config.yaml
n_layer: 10
d_model: 384
n_experts: 24
experts_per_token: 2
d_expert: 80
d_shared_expert: 320
activation: "swiglu"
moe_layers: [0, 1, 2, 3, 4, 5, 6, 7, 8, 9]
router_score: "sigmoid"
normalize_top_k: true
routed_scale: 1.41
balance_loss: 0.00477
balance_bias: false
init_std_router: 0.00953
lr_router: 0.000522
vocab_size: 5906
norm: "rmsnorm"
norm_eps: 1e-05
tie_embeddings: "early"
optimizer: "soap_variant"
lr: 0.00198
beta1: 0.95
beta2: 0.95
grad_clip: 1.0
batch_tokens: [16384, 32768, 65536, 131072]
seq_len: 1024
train_tokens: 270300000
steps: 5246
dataset: "wikipedia_en"
Below are experts of layer 5 (counted from 0) of a mixture-of-experts language model. Rows are named router (the router's row for the expert), gate (a neuron's input weights, with its number), up (a neuron's input weights, with its number) and show model dimensions 192-383. Each number is 500 + 50 x the weight over its row's rms, rounded and kept within 0 to 999. Numbers have three digits each.
After each expert's rows: "gets" lists some tokens that make up at least twice as much of what it gets as of all text; "mostly gets" lists some tokens that are sent to it at least half of the time. This comes from a sample of Wikipedia text that the model never trained on. Tokens count by the router's weight.

# expert 10
router:441543607485395454506484478534530533503538465533607481586459589496518483537589540534500557455533384503504500496512469496503507584429469360518522405492494452506428408631460507489580479522495389568531534542474553449573562513496554528423508465511461469404399502424441500448493535552524534567484514484491492537506515505462569451510492580481460514546504419390505559489519465469573541519508552505459487477523492593500465499407455571507549498449542532561460498415508461498534498492480594478463497447406470517532413539471420508490575445509513459514421471449639443602450598591474486516
gate0:520496567477493520498463465450465540482498614465544503493465524509507500543510528517511421560503471583575485470474500537496556530494530461484578577436544480499455509414617501550491442584484446464538603541433523549521547459507402544581459414604448495481538571564456468489522470480410513523538452545497478568583505538473466467509476551490488444569414454506508500464515409481544497496529511493467473429544593602511466368468519461508482481475540560516530484443527556557495575455517488544463481477402426507623539576409486430478493427498549478536421514634473539499393638557483512419
up0:531509566522474500468436467498524603502472618512487483505496542469540462487565526557504446531522510590582562505444504540486541529506500467484583586459530523534531423463582450518489476555543476452549599504441519527523596451515429515572418433581401490514524605535402468518516497455461506486528468549476503562567484501491438520512531574447410450502484485509495451521509453432572535504569506480504484425577593543480469379515540420490488480451548570490493458478507597607520542532477491510481478492406386488600450621462506424441433364502525465533465488599453549470398575539521527473
gate1:504533532480453427400542544422512689428515510560547476505487568541502427626457470594454536512554514530545494517515429475466386487511494527483447563472434531429540433544589439609482447488412512559464447452467478571482452497520518494506430400539459601506446498520508420571545429519477479540487437462442519546537492398431527487471599561442467432505576479501513497480401498525389512522540588410449488509527597559446518419477516510382430495534501439519434444497526370488431548469541539449510499517482471615493467478497505503452507499541468448533513508531470584549447598512465502475
up1:554552527511531496522438425502471512535519524535523516559385570555534385542473501584469640437445511459481484422536511564543462511578547495451552529526417531560599479544489491444571482501578524490543459542555611557502433481558495417458437483529489554479510406512400530405460505491502492533512468483445521537579390474491494487511451474397450587399513524504573479516546558525497605448533539539493505524436566538446452514477491475495618495505528523576531562520427498516471473559482462422455498487458490509498400467510515542545480526362543569483441483494481591520537490518476510500
gets: ".", ":", "s.", "==", "===", ")."
mostly gets: ".", "s.", ").", ":", " ==", "es."

# expert 16
router:428640636510461467518516459486620548487522456464654536564438575510527518541517484528478498344495504463515541547508467539531497556562428391524534540493537546566452508501497599459443519502525388526506550518511517465561555486529470574462474469483445522511363513556386468518470514626555479514563464449490532555527449541517513456484538535495432556461482408452425500482545479521511506445466527545433494483481583471493514544456483587581479500565532543603458500404451463506557549465510539511463496492376471559560507515467505562460424502505483482559482418447512469609369536518412498486
gate0:407514476517551557504493441589562478536475511489603555558445560505484537469516478520473479502516507475486553551543466528434525532588484446515460452573447469490526516452484615479517421513496490492617416569512501465528470415547385498578470513465456476493481520435488567494580598655565496568475512527568482548433424512513579455446596565488422454481504504457481490503522472523482425539427525554520434463495622509431470499459512469492540474513543553516569468443501548501466478553444500486521498480452458544538517556527539469540439369507473487449454440420449485494513440505495541463
up0:416495450554533570532462462553550488549482483474554488531496563552533534514526448486501410425531533495498486489517514521462522533548504458506400518527420414470510534475520589517528464524515461460588433547494439525492510461647472475546427473453499463465453494493565576547629627583533524558485585562474497468417460495525516519525529490560466400559497535471511541498526490487452460468465497604552500490571605520460446476513496559415490450503490579484661414443484501562443550503491506549603499490446476541539495526510567445565477359537512541469486441462454482524447428531478488467
gate1:482485542546436398462507496481479558460511515482619503586448513589446506490484520475452611482528467485430459569415535517502428490553492411557473392529501474541484496543543553441424468472483490411580422501458462502505464493564521373469488523537481537551500524511478558544479505524463459529497540486490528422470430511623499442474548566519500524516503403477502441461515524514524470448495497523530489446558417529542462491549517488463406465562525503427389457475496476571485483514477515509484552504441450422548505487439410497369429464528536485507519459464452454512479522542495516581
up1:489436515492474508524520437482442528441490394525509421552518466556429612529452508523548534520495416469466466493441508536500411542493488516542596533547410497513469492524547474448495568554492550504462493435526507471421406415616553441438513505447447497527503496527505496506438466454463541506535444528528549564474556576585562567424466563521532467541500531465525444472575463489457491510544439417578465480543478594520553637568408431538482509464560495462604482506410490414545560527562468560399425484461543508464517511462563476492457577442542489532446515502548548530490489463511518459
gets: " in", " at", " In", " the", "In", "ent"
mostly gets: " in", "In", " during", " In", "–201", " 199"

# expert 1
router:363598639477468469492522560560603533492558552488645539501468488507500485548587508464411542398464509527571520546476477551535522620517408409506500558581518558523429403542525550506518485510574512483567516551458492505463520452510496534484529483460410478395625549555464481544434446478571518497454478508501545516520489541514548438491502461449527499594530421509465518552510530462560484466540429541562419498560516567484536531490461536535451443529476501569500518406501384529504504503443614522470477506299470545542476499463424574412570495557509425547422475489524476525414596542430520474
gate0:511542534546434466534555565485458508459529438523457425465532539500565479667596476514518496459537425481519538622539415565437541489508448482510394532577542403474538515567541496521483483480538533451450431437448548430560513443457523487565473490580512598483510482431489425544536558541539497537509511463530500491426455431451562540485571564526532422530460527490472442434559532503528556445513622445455536582457485466495421534537554510492510495550468413509470526506483568489472486499528606473472475476543417506498455437547515521500532512517473534567393530455458394515499421557569558501
up0:508606547571457503514543564492487428474503403439498387498497481520608450513517488509549496415458506475481516528539435577457511513541455485518445556484596419493574498517491533528483460555476572485459483417403543438570577437436522494524461508539445533508522497517419470521496538520545506511478520567478518558422510430524525428551566521518459484525450613495414477486551539515551548431525588361500483618514450473571442553523569506495523480463487470559483528445511464509543459548487581429449507497465457481477487406512496515448475581523465518574477485462464406521424459521480556488
gate1:457493537488469434486508505585498454453478398607486460587416546449518531550517461531546541573550502476480496482468460556483547545564478530454486518509461561526439496557531516531532472528435506502513492495507507429474413496523476454487464511522502586423513475461436486498478470511497452596499519423484533536477492474597555529470514572659361547516434399500539495521506573503549560410376522464460471465527544564441507573441536506513525429415445425556546492482479487481516437486480516559468487524432479518403486462441496492474447527498391465496536443564555457521469497520504553437
up1:560518503423430455574493486489520494457576517515418412451451599429461501501389474536536446493552437457435517392541577418443537532455518434431527527509551496439477620471556537517442494552463562503438399518435448506427495528489544496438488498480516559534563559457497469537440517486524549408471571553589620516481495510477478586543491445601392510448455530496545423537526569518596532528493494512517448523545503549458447456448554560463547434506502380588670477534513525521540452543510457521488482564540562517487482550431485595479459466525536519465534481518431436512496570517485516561
gets: " |", "|", ";", " on", " –", " -"
mostly gets: "|", " |", " –", " —", " -", ");"

# expert 11
router:452546594508437448470530512484555526507520513527543561504457463541508504517547499511504550475502508534539546507526452424557581558448422474507475458536469468461449513599539481426511468524535424603516573453502417427420501379536463572525567439503449549497422493606499464537447576536530450499529583519526496479490487450500553487416486473463495484541537474460443507543485568520640501423555444544544440509592471468472544508397497582525536402487494439558499440372495480550519522489505556561479557523413519443547462550405592464428552521501459526519347463492557602556399558581473558461
gate0:462539527533424479447526465514536497608443527477535490623483452439418471495524521460499453463496507487468524498503513513485481573441461510529427505471499466492522547603450503377480513535553539564513583476497431471517561452532477572431565496520504518453530425451513520552459463501561403546547545450452495523511428319490452455442594475386554524405453449547500461420443578500580488587421528473507555465572507453559520520532525505573477431498470414580527537429500583574487543520448502573476522560553468458481478435568407543488471496470445531516451473480537550519472484476405469512
up0:560483504474471430550488522562523485577525439482449478465491455464502494549532475506547501503460481529547477553530397546561532509683543498439474490543617492462475426450535478599477500473482456490459429547442475486471525517423442612502471539536534547471440601537475516472534636544498583497447459531588499531572575557529509540518510530499466414534465545474464465493485433543497522537500531548475461506440391534495466500514502494524497592501515512490532443586472503561570449505578539462498539516492578532578589542466540450496479411519551371489459487483477485444515523475545489541
gate1:531550538557512489489485547430546492357576587414484425518472474516521386531444483549513485451545489488408530515456449479461546473572498593612519556510544530543507505557505605463429469459462499466562465387426461466501512395493483470548540532549470500416505556465541519537479531471529552456566514556559477383483486571475531440385413480608428483443564434547579487525533487506509493521544432520491609467554467479502479405494471494458411467558420534484547430468474487411485538592457482447425506489462468516417519464498570508438536567460491509517509528525470457658531552553499486467
up1:532509461421528603521484513517569470497436489497432530507586402473481609399523548500539486549478556472524532505483433550466535541399539495525532462463416472492451451495498432556580425523474589470442556504555482527563528572491555506499467493479502438562422496470553460381455478459497504500464495551482499414546484467562516572541461500468477538513511466492430523541513546466536530490534491552373552517476625598549580512559455526478502578405513577401547546556499427541495517505570490452542492473466526537503497537453578479567431541434593505514529524494470441412450510524546364490
gets: " and", ",", "s,", "e,", "al", " or"
mostly gets: " and", " &", " or", "an,", "),", "i,"

# expert 6
router:401541602514435484531580530435533490549551509515549475479458531534536444510500550491452556450546461519506526432512524526514548561576480443525479513539496482504515470564566513482557457403570461545599487570454475417551472478541477529514411506439444516438469523531466500566474558558475453518392547559525457514579436526493503509502495492451565509496567552407529488527504476436528487468519482518503476563499527524442518459388493572447492487570503504570468541420538444538530525520489575458504529531394465469518528550513556483421516494517456515602452434415533480618365585587438484464
gate0:392531525503399524469511502482582487515413468558547535451463511507495429459535473579499533412518519465578609398484516437521482499477471484546449454597480485459548499455462450498532580474515480537574492513507453462500506528603464449447488484459529495453572543466479509558547477485470446539384524515440494502462584585612570550539492503466451542480492448472442444433520458500589515425536536539590487585530501516559469501529499498443516453460531484552589414494463520479489457613547600452543606493508421472466557525448530471456470407455439521631494546483585523566515558533517495550
up0:509488504473532460533519555447548589602531513447522555456501463488443483598490467495503515401574623599449490607630466530493491521549514531571455615558515583507470553544492423435517455468508528438511535459483515549503491518436519493454515477603478491522495500529550460492491495551524498484609514490571517509499376442412416415414436498460556431505524522487501505429571551535449461538446521482446519516502492601496486487435463490495426439443425517392471533472466507543476527492524490564551440520483528415517427476545440487484496507555538516484457496486352472501442423512403520530
gate1:522525507557560568415517588543421570475471600485502499495419425501530471454503513491465496498570496519529557523514527513469474493505361555504444486552564595585562537532456491600396527526533598481501403482511504595565500483467497561434498565483494466520522480432410556457385529501509524513473476513570497445510446542557612470414551530423428585441505487538527448551414482469526466510508543488570546493459512567511522577444439410411418572459557530505494537496464512445520494523533487517492503537475548411474494483572491551528541393484532566492477527534411449569512559457594494489
up1:468495524498480473506440525471497506409492431495560511556480573463489522500489504526432485456518465487504480461465510550504474525474520473509426463528535423468568512438526595536509541512452587543569544609459460487458544604483501463485564411552458577480586470501579506501517531491446483443449446468515506583507499563574490559617528368534518493532454501496466404533507491531524504459452540571567462428483554557448417472555423600491533480461624472499513535493501546498546548536489503432483478470436417469521495441580464453443556355533509496486587499399531440548574470530488482575
gets: ")", "3", "1", "5", "6", "8"
mostly gets: "5", " 2015", "3", "4", " 2017", " 2005"

# expert 17
router:379637632519370534539582464518535453481529535421514447491508589494443436529456538494470498430529499512531530510528486491491500576425450432413536552508470512550595423528452516488510522528587519576491532487454530421511572399500452563453499451508450526430442462428484449548473493553515539513521484471471476490558505538497493503448479510406526452569494443414465519542431539465639521497546455526566500485483574543460485461471397477557609500451436515557420523419534449491473510488445563500461596477387501497520507516494493492482505562487490461570531462388549541620395567584469503445
gate0:551567526426444504427533356484436412473511507450453456523487489527377473470517528508454416588560558545486429505550454487606485489403524559582464427497544423498414458495527497561510462519504586526561478477503534427528559406521510522534481582455498440420500544552407516481526521483510494551536511479510457419535501518495579477537508420539516493607482538426532484481519500453538499424468550521508444517447487627488470529483514532509510486458495522430557503534461511533612508467512502443496535533485552501533509418422488538486491555561608597529523536504547485448540496502575514528
up0:519398487461535504521557555521521528603461451588521593502496513465533466508535453457500516483405477420530550452465544476498579500591511565493551509481534564483539520490598473467443491497493450466524522615511497546491440606413518550514499410588490498533484482451540509457475524522395475451478535466431523602435519455472369417562478529501495530428533473535553507568414435502408540530490500492427548540463496486504483458513482488518491517581539497458429485492531537577426492593493457544455452521527474454559456534492523443570557456465412374488432339526444492449565520518437436498
gate1:441570535461462501561572519471610554487526496482567513560561517461527430494420550483587586463504510463491467482469460554528552583479421522570530385451541454538440494559487514506393540587522308528543501545574538548455534595572546628490598503482439503541563529549412476525450527577537426478557504495420426479590511535527504522472487489447513533486528462424443460570525531523562533471495451456475529455434548413529515541395485550528517465561532397523448540456463456522523524480400524540575417515448491546427489531482554521514519581489503631451500404512542434514440517529488431478
up1:472497509504413508565518539490496536498473530503475574460581475460499437483431468456575583496478467518478460511450506510544511549453487544525568414507489417555441473507481581409433542542470402489445490578520548502510521576501552676469613426429488438476530458507465403448467510559571487477512347458395477425575543509557530546475451573429545513469595445443415479522534519488545564509472464443501513425442586437523529477443489490571548449479465430458421495485502454444469530420412534583563426490499492516425471487503563557512532561448451605467499456500571413503451479489502451452
gets: " was", " is", " as", " are", " were", " be"
mostly gets: " is", " are", " was", " be", " been", " As"

# expert 2
router:404567570457417486436619400505559518530518532522625493519542518471471451596470489519478534369468520539597551488489447457520555555467462442535454501512499497499475472557486506498455461461542449559554503510495420495459501461518538538505553524509434537450533536433457462489467515714550393542501474492527488441530579542485530523427504499454545477541548457466434498523494504505486517515490532561495510542486574487462531495466501551508419459513537517569456482361517484569487531512396567520446432499465437489497523520446515483533490520495424479547383465494540436656458618573489556461
gate0:410572582525583519542521533602497443536520460479492388547505458561522505476497512525482482433541479424570515424563500556529533544402491495589560456529345545507484493489535425477477455477478401464470498490467485509539579474453488525416492548444508517546452490606418493522468546522452544474498629505466478520464517535498515516505579430502479508543454426492406517510447418644522498512476506507493459501535556471457499514511630577555501455434538508558568543474551533550593493539379513503480623497470444525559468574493456514547529466517445425409532441505473515389503451489442473463
up0:567443342533516449496418614479509494380538470509558629507464558479547447570609512517507500504514488396501466568465479471490540455574452462437528515580502486512546575510558501499410502474473520503464409535535543567473427516487499532517512466510578436484453520432501541581499572478473409514477380493495572450479502547566490454538440498504458515433477505557478547505492541505503500595523522540480533511487553553476480483591414361429441475518466441507515540583395466485450587397536539515434482538495419628535457470491583484486505428501498535575444558541494465464496512491508384607
gate1:535516454503447417540545413567462424498463452595564545482454429512486491511453466532438556471502412458489455474574545574477505454474513557451584473441428441481444527460504464464367449512542495529510480507505616460427496436446609552491537517503438452490593493490453556476403445495482532411554541431453604479567562514558522424493463513499575520615466570465448489512476397567451565495461489559403416522500515500512402467487480505514558443458432614523541538466501474477536539538439518473498442508482483474478509563442459481551484523515464626447454496501495477487594608508483488521
up1:478517537533474644501483402511514348473512489477443472493500496530397455446530519491573525421501500494539550370433500447540498480481548535494584456468506427353545463522504444458484496501530496541453536509554465458565482488561579474488509560506537515554500512449551538480564514517534503420599472462504503534433460483514536553506519431497566451539486439527542433439528509481477470466444553469546553419532408481487461510455447482486507481513480470414570453510546545466565494475503474494546510507502533462565478492463489492493574536476500502489509497459624569503446540517479534501
gets: " of", " to", " for", " with", " by", " from"
mostly gets: " of", " from", " for", " with", " where", " when"

# expert 15
router:364547546501395478428541455466509534480552507567602441581485558500484513493497537468533596474540437547502517526555547519481498605502416410486480457494533576427439454596529495518550484550496550542509572580468510472458479421542533569553410499560469568421482546513512541509493554598487525445507517567464449516528484526538542483376524548505461526521465449424493501468467477455604531553474512562455478515530531522478516497454483580436507460468505586551486490415501487505451532521361605506421499504438472501536478537463493523419483537541491494551421411525551498600506588564475529508
gate0:419604533562532420542497458507531537531471517550515461588427498481584440420530465418542500487555463510478469409528532600549573463385465454445439539460556561450459568469475479503453487425432531538469457508472477545476562479589510526546508546451472548407479590542477472572556517568439429543506494509493444512481500511489499549554513545517468555458497434399463414572386622541459434505461468523503521522520490517412419528479392629487542557522494507520530420518484583488490517552367523522531513502449481489414548495488530412548458436446556480450487513516509559561399606556513593460
up0:524519523539511425422531488551513502639517476514441382572505463635486502486552459468567531610526462580564531456564533470484524494514530523456485556587549513500503483496502543512437513511469509545461499509582458422536525412627502587538588471571524474487501555511368418590509454510446544591501472453431556506548475510501468499488488554485486535455549437450486507438476544488508513422514398538490506492565530527465529526568471536504440486538475583470626493470465585511499491564482500504473491582498512525508527484471444535525467440484578514442487486512539412498487451463589502505
gate1:407464530420543537497428439553510445447537524441492465488518347472610421521507468468502470495555521476448533502494471542567680534515532468553526502442451461424451489449543471644517516453423494611457344618426460396434472459543546492556511391525548489563391458555577607426499549466496462424508537558474469472470486507453449448434508517639504496503550508449490518515507510522541491461514552508442505559605494442481582516386530438465492552462502508554458529516595427470529535417406500561540434470496511497565470479450556504420580403493479499553560484551427506423415493508495455460
up1:490508471541528484581499544503449418461497490472510436465475434565515532473507385471524507526511465507444526492472541567453524503528561463617578497559386577480508539448490560419533571449535509509533381530503487512524510440423497420496513554527529540597481494496479530508520398527438494472501550494518485429487521545525572517494426488646505528519445505490421467484520467539555505492501560442566474512464519511489465531398413529445580532468531563621572550486479502477486479483489507459623520429516492419501645536456543566422418443511493519463461450476535484491486536477446449471
gets: "\n", "ra", " O", " I", " United", "I"
mostly gets: " we", " o", " \"I", " non", " le", " O"

# expert 3
router:428547578463475445480543435489449565428460514479580486556482518609492488506440555450460539457541472512506474477514476499479500556531472415493529505488439541510506478527484520563508530462495517508521544509470576477447515443616467518482467442467472531420459479500439476510430514575520445581514481532538460447559517493536499587463492544497501553589516413411552527561438476490528520461597549553472448547467486508448525473417450558539468420599508524531467507426501492553528562480483568491465520537410445477523512529508541448435502535515453497533478381429549525588364547632397560461
gate0:484537564502454531528420487480521562388420541462425516471388561437521480530454512386454453600594470448528503502523405476466339493542479546541475514566461540436478490490525456532463319510475476541451537503593519460504470483559458484531540492577464528546489488517561512449518526527481558573556370482526509446510406528548564540468583479513543577444514410520478574518442471443533444488455584481440425519531452471448504499482570514561423473559536428528428466535575538501552588477452513543486418499447464580526509478495492406439512485553447501454560572478538502481494499541470468398
up0:493538410466486586384561514448530476498590469477547477569618518518518424539580465541455573483518522503445483418450510545518547519511467535459561587415577439497480437524474600489517540611473513448596474578510526513477550536480553596447442438493476456399554438413435481531427400477554467546491549519491470549482508397476494455388496500497524504603424501470501515459573450548492490533479441543551574396460650467474502623583438495491572513386497549471492497476533524563612434524535532506458446476471543458551488459523431548500551633519492412566565491535468528536532568465519551531
gate1:557566517541512432428424481535543588411616530518530500500475468528535439519503479397427573569449518615590523590425469448530558460526480499442476522426471537549538550476449497522517507461446463455560512509543515462480513540561453526414464582499569566563492488450524503466466579536522467538564484501505610487583432516493532428504485584588460498515454508506535514532559574555506510502464460479454735486428436533581498524510461470509431434540569488417437442507469486623530428529537450524487530374460479414450507416491510526493476583509457406498456501497472531455470591499509582551
up1:547501506479460568492487516502463508472429458510481441512522544525477579463444495581592385506521536512451445518582536528427404531491589579553539494521553364482585419491553513505541503510577524525560455552505516533516495517492545490551479451494474554464510509439383490525561457567544425500466603488581536523437473404453509473543527376431486465529503456478538505481517425403429503550481522467631487538569539608504429418514548525502534555524549525544467468499409485451521561505467524501466443621509612574438528560523426488428526382487521661515520463563422518472555509504438417448
gets: " 0", " ", " 1", "1", " 2", "0"
mostly gets: " %", "%", " (0)", " 0", "°W", ".00"

# expert 5
router:382552615504487502461470483491543539548521527564572474560445570607498474534488528449460509467576501552532527453493497513475523593514422428525452492483528535517460495563452521515514532402533538550559528556425509474475509405558578557498507404512463518445429484564500503568464560528597430545579528507501513522571498508502534463442534472484440453529495458419522527522529523541594495344582484577516510535495556502477537528491463539487524449577472507618496474422572505514533503531513565543479456577396487466562490551448586501540627504550437477634437427539564523536462582617441498432
gate0:545524598482469472462525419464384481575654514468499507532544523534475542531565585496498516485521519561512505479558508515501448504440470477441512488520647501515415507544490504539519486455486428511525446492516472506402453467567485510556464393367492509422529596483476532598428536482543501431585501440498565429432466521519469538484464373442545466402549486521482480526507521509539499543457520551555501541460454433505491555506470560478523447475538444450452458502465511544541547506496423546475535549501491473492547547446463449487517500501536476382448486529554513503387504491552493450
up0:524472465510479562518447515406474472474514504559523566625520520474399450602470504505400489506559525506521445482537584520513507527469479533561472558443508483482506502574486474488567505442438422571447519496483492447426496475504493614467509367473495453483511506504514513578469491475486528518476474426482480559473477531527582460553535531485581514516581562559528488474416528540505492538610504469599443423615527535544591452545566585458512420492412421517484461550522506544459537538435443511483484520503571486448575563475428467511547529509510466484433594565540593450404518484543456563
gate1:554476503505550425392495442556538466470607509478539543489479497569490481595465508515493476496467606512481601407524466538453504540429450449513477448517422463537501488535537494530488402439383536435389578454559572443523496401539483484505431467413498507510483346495462536493457528509458534577549459482434539551494406453576474454445535508517541603539476512528509520437518405628484533515575483523552507437513380507454436430386494486509396436480428498573414552514394543422570488563491561485491492530433503530577517512515506480535516539543485446425516482558543488501477578556492552586
up1:553488439593430554564494537493463490523427445547424548446486538457467532476545487490503457497576461517507406590462482519454512482504488501544462573519627456520606474488503406518509733490579542512542546475486472479483527500455577433436473489498550460603492541586486430455610505494493395485456488488578528500470484490478499518513463630544474562486494498460538595514513518453503533534503542444503471454446435477505643481645446453534542517550492481521470374469572449474462499532576412441487524420556475455488489460590528588486434480479448437502468428519498464455546437548538501484
gets: " the", "ing", " and", " The", "'s", "ic"
mostly gets: " cont", " sc", " ret", " expl", " Cont", " red"

# expert 20
router:384551594536389429477590491472523521526535563464562502484437502528465474553480597458476489455498440489474452488507509565528444564484451408545484450482493611441415421542536561530514467521468518581583531466416460479481492398496490558502416486488434482429497487558465514484429564525507506481512519553457528473498520532524464442423461506461434528527507510398457444555498462583508528507577483535499460494582492519476521539397507585546445477527485504553561502404500447473512558431425548506452519461404480494506518528439511522397529478457575421507416490440566499580301620567479491440
gate0:462586514499517507442455502523379531553490502458547499582470552473567437515624504501447486518355529498524484600498443428488513529520519507471445507545316469487590377429523500455476412505537486464545464506423496437569512427506497513415492478475577492464477501429446509554430513485449531537452438390505467543553491469508559462492476542455479570452525501485514494536488469481535480401517456521561546567514484533437464471456469515480406479406448642520509510510490511519418477488512556506499507504473455529531491529544517451453436520574470499467424481410492535469499461544481460486
up0:505412517510498540518538487479617526485445472539456464466532497536433638480466468519575560465617487520526523468524487604503542484474441448523550573486703504457413566595435494552565554475518489495414564490531489548471509569485521464556479543499456547525470460553554442433564527508576402508537529494523506518516480515476442531480521467501502410528450506513501506483563571474541509540457496483434457458433468516571599563517513521554576520541573313473469411491490515499496517529514490534516492446523566462406501470459493585517532482422491514522579446517505463537508512411528548547
gate1:598440560478574559500455485477474480475583534369562468499419557545489485500455417431458609501520548529445544519431529534462480564466485543371505478536569421588547399553450463432530530531608548366485498499585499521489535425501501535499519431479438521511466460564473491478444435500478500527370435423515521461560370448588553511428504579477526525544600445507549495514476508388472564342500487476527561482539527435497635417500396503502573544571500541552447465483497481484550592509460436448534515574485489506524527524552470485521586542582471516481537482533525463453480561572457512500
up1:503423512505520499607512522500497393434546548457511426486452524495545472434521459399442551528474555431442559560468497494433546504521531572521539434470583467585488412530583486482440519420516604461431450480582496486475545430487433583545463586527466495521467495564559513575450467464446500488505519544514448439475418486442577548502447543538569494558526498553496499530529549531521482441482388483527541402493415480526485516494410508479534626626476514555524473569483529501522550539461434434487519606547479549509552450551496470449649486525547547477532486521530482459508478509499519551
gets: "\n", "==", " =", "===", ")", " =="
mostly gets: " ===", " ==", "==", "s==", "==See", "|---|---|---|"

# expert 8
router:418622573472441418460524490558528568510499472555588441544513430469479507518502552485466522416487514521573550530528442558489562542535391405518473567606462489489576384538479553458488511490521510607532535591488446500505481392584530506514497490539448543497392587446460481578549551578533444502490490566485534525505443556454518437440515497417477578504477463458493542533519431446583519501537458495477553487434543503458506476429460547486448443522522555584465488417489522539572487509515660536492462584360490504538514541465504512501589516501474425528429442422528481558518543587473550477
gate0:496575551445444463435494523566558553557466477526465446627541553487598498473474477515546535466498515540455479490438394478471557388621453498624459562531529470557534535508538450542452490545400582524482363397457495492503559418457536562513462499442434489468488599490536514586505509548449517524543450535484537520407460480520551370486593471539559525467480474483472510450530468490444553426544459667420542514516567499414515524451455510444477477517519574463512542475568435468511441423517563459500500485452553623586465518551553439475587481534485413584490526481509402505508473511548444519
up0:495471499498615462524478433547527537476530492514422520447442524533518516475515425545426488498510608492560529507568518559530577485528490502489448447457478590461511435454466388481496492549496516486514608483547546492469426533478453523527527564459432387589545523509550502449521541487457550504459463561435560438384492487559471512446495368464528451470580614464514483612567584534557557494606535661481481584492455547455514548480501478576571484427463609505563533507561473434558441417539542452441676469521473428487482476527496448512575461414467476559508497485544458495499497485500382482
gate1:549495546530481590565499596482533513531475476483554516491430537469537479474505427522558430455569520429543503704435445560545586521481531495514432387459464529467502518487575538502504506506511522451568467463489413496500483487519495559484452551578508617423535587565480526468597438506501495523539547514600464464525508463501520465509503560427504583503604465433541542442455495415516490436571512566534447553550526534596561496503520555526486475505451530573618510505448446459534418541463448395474428476458396472520478556444477464517442518428516426528451471557506430527499515536506613586
up1:427507486390519450490496486534488556544536458480452553579443599528480390548528475521438550505484455553457485411532448512502443459537494443549465587538481501571488533447553481474474501497471566525414517559513521520363514518472415478499560475438524435586435473513485482522473511517406572525486413474511440537434497513509488466445571476554559469449489433517460450540521518496579382505386525444490498499493557420380567567503506512496388469510552458486400535478535494475481570427524395499609533482551641579487550424532498514507476484523540479385545549496491576437557487476455534555
gets: " L", " S", " K", "-", " D", " M"
mostly gets: " K", " J", " Y", " Z", " Sh", " Th"

# expert 13
router:422582582496424431456587497479496569486577539502599510502465485472450493509456557458443502431581517510576509503481472432493445598473415417412539454515527530484501394588460587502471517476505433599472543496526502421425542451580536504439444441492488484485473514491478466444465545568567534481482503570464529467511493513482508482426496585466420505568478466412428516482462440450522538490509500544518501505468497533481553455423484496532506551562615469539500537385443458520540509516413573492468545473356459497585497608510504485476554562539546566558507449487569458569459577581410511533
gate0:514456511446510481509520493530526466460428512460567547546465472455527493474411531414508514469487487463428537552493430531519470501475507515477564450376500562442576469556477594563477472559490477434564500508504512415488585516563488490531361594473565456473500467469507530508440508455484451418509521439528541571450579523471453516564440558535467469534555400494482492648455430469544445508509445560492535430381353587615391542457508505447482535472608513465363595525527429482517536501406463529508535422502485461476516558475525495381508530443527527545509417490529593562478527502533503488
up0:556497523454567581523482523478527555615562577459491396417531460515512578507579565570580504513421498456622507488506505467509507532510499619486470424579514434612455505472629518444445486530558443527458465475500446560535407446446500464497533434554431521489420489532571555506485492461478449545475468594492449405493605463556491498409419387477553546533498533510566516504528528500506565471493553483509504561590456462454543489499474461501472524366485530512613488441415459506503511570554551438454435565487616541555540457489510499527556502562509523548481577419522470458495479511450487468
gate1:512535495572522496456513497519484472474564533509463503521528501509382535457483591431522458486460515517583459549510519497439507556542465353577550601504510559574557405516405527374476517488506535577495577503518562529555524439448509440501450446469506393561488551525556444461471485525526432481463513549461501498518433488563500552549467549469463544488448536435579489576579505474542556456525553588491525488498564588456467317474551465534576527362488540430493465525510458457474441506461569440546473426553443471585464528557380438501553534477438421469425518573545470487468513527484497398
up1:509510482496492541535449503448516468421461514585468452544428448477531509628502389527457479530528458518453476495538453500511499468512611561432497459497501493468485574527609473562493468545444395496538501474489419514497516507461585467450487526546491524563530513537518556528528460490441569501561533448532419517532560581422482470514533438544525501551504435581515495387519481520480486521574489394528458494399480484594503536553461525436372466635532513518522529477494491459501543561529457515522616432431587485385520423490571532512419454692554569549672468482436560498495503460442552544
gets: "-", "c", " C", " ", " B", "l"
mostly gets: "c", " C", "°N", " b", " B", " conc"